Experts of a small language model: 9 layers.
Below are experts of layer 6 (counted from 0) of a mixture-of-experts language model. Rows are named router (the router's row for the expert) and show model dimensions 0-255. Each number is 200 + 30 x the weight over its row's rms, rounded and kept within 0 to 999.
Before each expert's rows: "raises" lists some tokens whose logits its average output raises strongly, later layers aside. This comes from a sample of Wikipedia text that the model never trained on.

# expert 1
raises: "1", "Spec", "7", "5", "°", " Authority"
router,177,240,152,242,176,171,215,186,204,233,244,227,226,212,187,188,183,144,143,215,179,135,223,219,196,222,235,222,178,211,160,179,159,208,239,162,203,202,262,197,249,194,285,189,256,192,159,181,197,196,176,161,207,173,211,198,239,214,230,197,191,213,176,205,222,236,241,244,197,225,209,230,208,218,220,234,194,189,218,181,210,250,248,194,196,217,232,220,178,216,204,185,203,219,226,223,217,231,177,203,199,201,207,166,154,187,226,222,173,271,244,171,191,235,187,213,193,143,138,120,204,162,215,241,214,180,194,192,198,182,175,247,192,185,223,221,145,167,196,217,171,203,219,275,222,187,174,242,226,223,231,228,209,217,175,234,215,241,233,196,181,198,178,198,201,117,222,161,237,251,186,174,194,206,188,211,288,235,229,230,195,184,226,201,207,179,182,192,215,150,199,224,216,117,202,185,183,189,220,218,190,241,207,233,223,170,157,202,167,215,182,175,199,167,197,225,223,242,248,171,220,173,254,250,198,152,181,243,180,228,201,205,137,179,183,174,197,217,234,200,203,118,180,219,240,192,212,245,191,231,229,210,204,241,177,183

# expert 2
raises: "án", "aster", "angu", "ided", "avy", "ansas"
router,193,183,199,211,207,173,198,246,203,244,193,241,187,190,202,184,265,212,239,227,211,162,227,133,182,194,189,215,209,252,229,130,192,168,187,215,200,205,224,196,202,161,333,244,201,207,229,211,239,223,206,218,173,200,227,269,232,207,243,210,213,201,217,234,137,222,252,244,148,219,165,247,195,177,163,203,217,215,205,216,195,174,184,192,151,219,173,161,225,192,200,221,181,240,150,205,191,227,167,195,195,216,218,159,225,247,196,183,166,218,242,217,226,200,217,218,157,229,206,206,173,175,241,177,164,212,222,217,196,228,169,218,231,186,200,170,144,228,201,201,176,230,211,219,194,207,230,207,225,248,188,203,181,288,179,208,185,252,230,221,170,220,209,156,183,177,225,214,217,188,213,163,200,162,144,225,229,238,218,192,210,184,214,164,213,130,162,211,168,171,194,206,192,199,215,218,194,117,198,248,184,181,168,205,201,255,177,137,165,229,172,198,220,163,232,184,211,186,197,137,177,162,219,175,152,188,117,175,231,192,200,215,199,190,166,180,176,202,172,183,214,124,200,215,214,243,208,187,186,157,195,167,212,199,172,174

# expert 18
raises: "cess", "ens", "79", ";\n", "ches"
router,172,221,186,220,156,210,205,170,230,216,244,259,246,189,206,204,178,161,146,183,143,181,235,201,203,245,258,195,207,236,201,183,155,202,257,170,145,210,230,175,234,224,255,174,226,186,211,159,205,212,206,198,211,198,170,245,264,216,252,199,179,210,197,205,217,261,184,228,183,155,180,219,223,191,193,215,218,215,194,174,211,232,211,197,154,167,223,197,170,239,248,154,226,206,193,179,203,219,162,210,185,240,181,160,182,244,211,206,236,251,189,175,182,232,172,198,189,165,133,160,209,192,213,192,169,187,240,209,169,186,198,206,185,151,239,263,165,201,218,260,147,194,170,234,227,115,174,219,165,192,222,278,230,275,196,225,247,224,212,188,208,149,227,209,211,157,176,159,239,235,209,188,191,188,180,221,242,202,234,228,209,184,177,256,198,184,206,194,180,177,205,226,221,151,176,192,207,183,218,195,185,179,204,230,215,219,201,254,182,226,137,153,233,179,195,248,234,199,214,187,195,193,267,239,196,176,193,194,198,159,217,178,172,200,213,175,174,194,213,233,210,178,196,169,264,195,246,250,172,222,199,193,183,279,187,198

# expert 78
raises: "uit", "chitect", "her", "ounded", "olit"
router,192,141,191,200,178,209,190,204,253,185,223,210,196,234,192,199,230,189,191,206,191,205,193,155,173,208,191,161,166,216,231,143,247,222,202,231,222,196,207,174,223,247,252,190,222,210,194,147,212,188,206,200,205,150,212,242,230,193,236,223,179,164,218,178,240,226,186,238,150,199,152,208,164,233,211,207,237,261,208,191,217,171,194,208,188,237,206,176,184,195,215,196,190,175,168,212,242,208,207,241,163,224,181,211,234,219,248,171,223,250,183,132,228,226,205,130,206,202,137,167,203,219,218,235,186,236,291,238,178,208,201,256,192,165,209,218,163,167,178,212,241,205,201,206,170,164,211,201,195,246,202,239,223,276,183,146,268,235,214,207,189,142,205,206,208,165,261,176,202,212,264,188,216,192,159,191,236,186,249,212,168,203,206,188,194,185,208,130,160,230,227,240,231,167,192,217,201,112,115,215,171,177,176,206,184,185,217,228,156,205,207,204,249,210,195,212,194,205,203,193,201,218,262,208,214,235,188,123,150,160,188,171,157,227,186,214,215,231,180,166,200,178,188,182,240,238,220,232,170,210,193,223,229,231,191,217

# expert 105
raises: " ===\n\n", ";\n\n", "anded", "usic", "″E", " ===\n"
router,208,252,191,167,206,165,268,200,201,239,205,202,193,229,198,203,254,188,201,201,224,184,200,170,180,206,195,246,179,214,234,149,206,225,211,154,147,193,161,171,207,240,273,231,193,240,172,191,185,219,198,238,166,156,215,247,227,204,247,233,235,164,177,216,124,233,198,198,204,166,158,195,173,213,208,205,196,222,189,195,223,188,175,240,160,182,235,219,219,245,184,209,173,248,194,197,163,209,187,200,165,233,224,156,160,177,212,192,193,209,230,211,198,187,245,201,222,191,200,197,205,161,230,198,139,268,236,169,173,183,204,177,250,200,207,176,160,156,178,238,184,237,211,181,205,185,202,219,176,186,195,184,183,216,188,185,199,198,232,180,193,221,206,204,206,184,239,186,186,185,192,246,184,231,193,255,262,222,196,201,192,158,218,209,221,204,204,227,227,166,210,209,211,175,220,198,268,160,202,196,216,180,224,244,175,178,181,205,225,158,171,148,208,240,167,256,217,166,244,86,171,181,222,236,255,185,167,177,234,177,189,221,129,163,210,162,175,223,182,147,201,239,210,197,197,252,240,249,169,223,233,289,223,129,174,189

# expert 109
raises: "ate", "ated", "ators"
router,168,204,213,212,202,174,152,174,220,208,196,186,169,189,220,187,246,196,181,219,174,166,174,188,207,180,270,191,163,242,136,191,229,250,204,197,177,177,211,219,202,176,269,190,228,197,172,249,228,217,199,222,184,244,201,222,162,209,231,237,186,187,157,205,206,200,226,161,238,199,134,237,212,208,206,196,188,174,178,165,249,219,191,206,177,164,238,176,172,226,132,139,217,237,191,217,192,266,177,269,199,226,194,156,196,192,206,207,180,172,258,222,229,259,251,233,173,190,203,192,222,189,165,196,164,229,233,209,239,237,250,206,238,256,177,155,185,181,200,258,195,248,234,261,176,209,191,254,198,275,205,179,180,182,201,202,222,201,200,148,180,212,204,219,203,217,228,210,217,226,209,230,230,220,169,217,254,191,237,250,228,198,182,186,245,172,210,158,208,197,188,285,225,214,174,219,229,146,191,172,247,188,248,202,197,216,187,179,216,162,192,204,161,139,206,160,187,205,206,252,193,185,147,221,207,241,175,157,232,163,215,166,157,202,172,169,204,181,159,211,187,179,174,248,231,204,251,220,224,217,226,248,197,183,181,179

# expert 71
raises: "ming", "if", "bert"
router,159,225,205,206,199,215,133,177,245,178,222,201,193,175,224,153,207,222,227,235,204,194,164,165,205,208,221,219,202,176,178,204,168,231,262,215,225,195,192,166,207,173,246,228,227,216,188,237,217,204,153,252,182,216,193,204,135,242,252,205,203,170,206,211,246,182,221,245,221,211,123,247,186,193,213,225,185,191,242,188,174,218,185,244,181,222,239,167,196,213,155,166,234,261,203,186,219,229,179,250,171,179,234,183,184,221,238,215,248,176,252,256,260,173,273,247,216,151,145,213,225,153,174,176,182,214,220,228,192,179,193,231,208,236,189,223,110,181,196,263,221,208,210,222,211,197,174,209,211,208,221,230,183,214,199,241,204,195,161,171,193,171,199,191,180,195,252,190,170,199,205,175,197,200,207,176,224,199,214,234,248,172,193,141,217,138,169,152,230,171,242,180,195,207,188,199,221,159,249,231,233,153,221,209,184,217,215,187,208,157,120,171,181,181,177,183,186,208,203,224,149,178,177,208,190,166,102,180,238,195,141,176,184,246,218,183,229,191,193,196,222,162,217,182,202,245,238,170,207,226,190,211,170,196,180,182

# expert 112
raises: "ing", "ings", "id", "ently", "ide", "are"
router,179,223,186,227,233,197,186,188,227,236,228,251,208,233,215,191,205,229,232,254,241,178,178,160,186,171,237,177,174,195,200,181,208,190,166,228,140,245,180,215,211,160,326,173,223,232,201,207,193,150,213,233,173,214,194,204,238,248,218,204,224,135,209,211,203,215,249,171,180,192,188,204,230,226,188,225,223,236,260,195,235,179,195,175,152,203,193,195,186,196,199,223,220,227,177,154,207,193,161,220,182,250,156,181,221,170,224,188,225,191,208,218,252,192,203,256,147,187,113,160,180,192,190,223,190,194,164,176,189,176,186,131,198,227,203,182,215,217,159,233,225,213,197,176,213,206,199,207,162,177,191,172,196,170,227,195,154,222,236,178,203,217,126,161,185,198,261,161,208,189,217,165,274,203,241,203,199,227,259,211,230,207,242,199,186,214,191,206,177,220,217,286,187,195,201,243,160,161,218,203,229,174,180,201,166,153,186,183,268,189,138,189,196,187,219,220,193,251,233,214,158,191,253,165,183,199,164,207,273,165,173,236,170,238,220,175,177,190,197,209,200,194,214,171,185,217,249,230,192,235,231,217,201,171,166,193

# expert 74
raises: " (", ";\n\n", " |\n"
router,208,186,209,155,222,191,201,201,215,251,235,223,165,222,175,242,229,191,188,209,213,178,215,155,162,213,238,216,214,212,197,199,227,230,186,185,224,167,231,154,259,184,243,139,172,208,208,210,227,201,192,252,72,167,207,181,189,265,168,202,193,169,198,267,214,213,228,209,197,270,149,198,193,208,218,204,197,184,216,167,196,204,191,183,232,231,237,199,149,195,167,182,198,281,165,206,263,199,191,201,227,202,206,206,136,230,194,209,198,193,196,165,203,159,251,225,159,166,190,208,187,193,173,187,191,228,184,165,251,179,228,213,200,218,208,206,204,185,211,262,244,200,224,260,202,202,168,170,192,265,214,215,224,226,235,203,214,197,164,252,200,158,155,209,190,151,257,230,270,218,237,217,186,181,184,195,197,223,221,269,170,183,246,160,206,203,189,177,208,155,175,249,224,156,156,189,194,186,141,239,196,147,249,189,220,217,181,223,240,210,204,212,156,176,247,164,219,172,237,157,210,153,213,225,207,188,182,209,252,205,179,205,179,215,203,209,202,217,184,247,218,161,186,176,182,219,258,198,189,197,177,224,210,183,161,174

# expert 70
raises: " Writ", " video", "ansas", "eball"
router,221,154,266,204,183,163,186,188,235,225,208,222,211,187,164,168,192,180,235,208,212,233,218,162,170,177,242,261,186,219,204,197,190,173,230,184,186,193,231,178,239,202,258,194,220,213,229,236,180,186,196,261,220,135,219,254,209,213,198,217,221,178,202,246,167,226,240,220,161,224,149,221,195,215,201,233,220,195,281,235,211,192,233,203,204,225,233,191,222,197,190,204,201,186,188,182,233,267,213,220,201,254,176,186,234,209,203,224,160,278,258,242,198,240,234,261,204,130,179,160,192,144,208,178,228,191,228,166,185,176,186,240,206,222,210,203,194,178,263,235,222,238,207,166,247,143,201,208,180,196,189,192,178,235,175,198,203,181,186,234,184,213,151,170,189,181,218,208,174,258,131,224,222,153,270,201,221,231,204,223,229,207,210,158,214,195,194,183,188,227,220,246,219,164,216,191,248,154,165,222,198,214,228,217,150,192,213,192,186,208,186,176,197,188,231,200,233,212,250,140,212,195,169,197,232,134,194,148,145,145,190,225,215,179,176,159,203,183,224,228,200,153,231,232,197,194,252,178,212,211,277,225,182,184,205,211

# expert 33
raises: "ches", "anguage", "asons"
router,197,211,231,194,163,190,250,194,237,233,163,235,259,167,216,143,237,176,225,170,248,168,248,188,191,231,222,224,220,198,193,182,178,228,190,196,157,204,202,226,212,216,256,175,181,186,183,177,176,207,145,245,167,204,201,236,195,202,228,193,230,161,199,219,245,158,162,203,212,193,146,239,198,208,209,189,185,213,201,207,223,203,227,261,152,189,205,158,162,220,239,216,128,265,199,232,180,208,182,243,156,252,185,216,176,212,206,213,231,212,237,148,229,228,266,206,130,156,226,235,217,222,200,200,163,186,246,217,202,227,125,234,269,162,251,234,128,170,207,207,170,232,208,235,228,187,197,188,190,226,224,165,222,179,189,215,249,213,168,209,208,225,195,214,141,180,177,177,224,161,200,206,198,226,188,215,238,232,216,237,203,223,223,241,210,177,175,200,184,180,237,252,211,158,246,185,227,201,179,213,170,223,181,222,205,172,213,206,175,147,143,213,200,216,193,190,207,208,206,199,227,198,246,195,201,181,178,194,214,230,169,246,205,221,183,110,191,178,253,216,261,199,205,160,192,238,246,229,173,205,178,205,214,189,170,128

# expert 11
raises: "ion", "ile", "ores", "ata", "ify"
router,183,159,201,201,236,176,235,222,226,202,189,169,207,214,185,201,231,218,132,248,192,175,225,147,224,172,227,219,208,193,193,159,211,249,207,162,186,229,216,172,157,173,206,231,240,256,243,201,201,210,181,193,170,159,222,179,204,237,258,230,202,155,178,181,224,227,198,198,176,157,168,193,187,202,189,205,265,169,200,220,229,188,172,205,147,148,176,182,231,219,246,208,206,208,198,162,242,239,167,156,246,194,208,209,219,177,246,214,241,287,192,205,213,198,195,243,127,167,136,168,200,193,185,227,221,238,192,215,180,166,236,218,194,194,212,202,161,162,190,209,160,229,197,194,228,168,148,188,186,214,208,219,235,202,188,219,238,260,179,158,205,246,195,189,217,178,263,156,200,256,261,175,189,216,228,218,196,208,259,222,196,204,169,180,235,147,194,214,154,176,195,257,202,197,203,227,224,195,168,220,200,184,184,242,188,147,236,176,257,203,193,240,190,229,142,225,204,195,170,178,158,153,245,186,211,179,209,209,183,185,260,237,168,161,214,183,134,211,198,192,193,153,204,149,208,213,189,226,215,166,231,207,222,202,227,115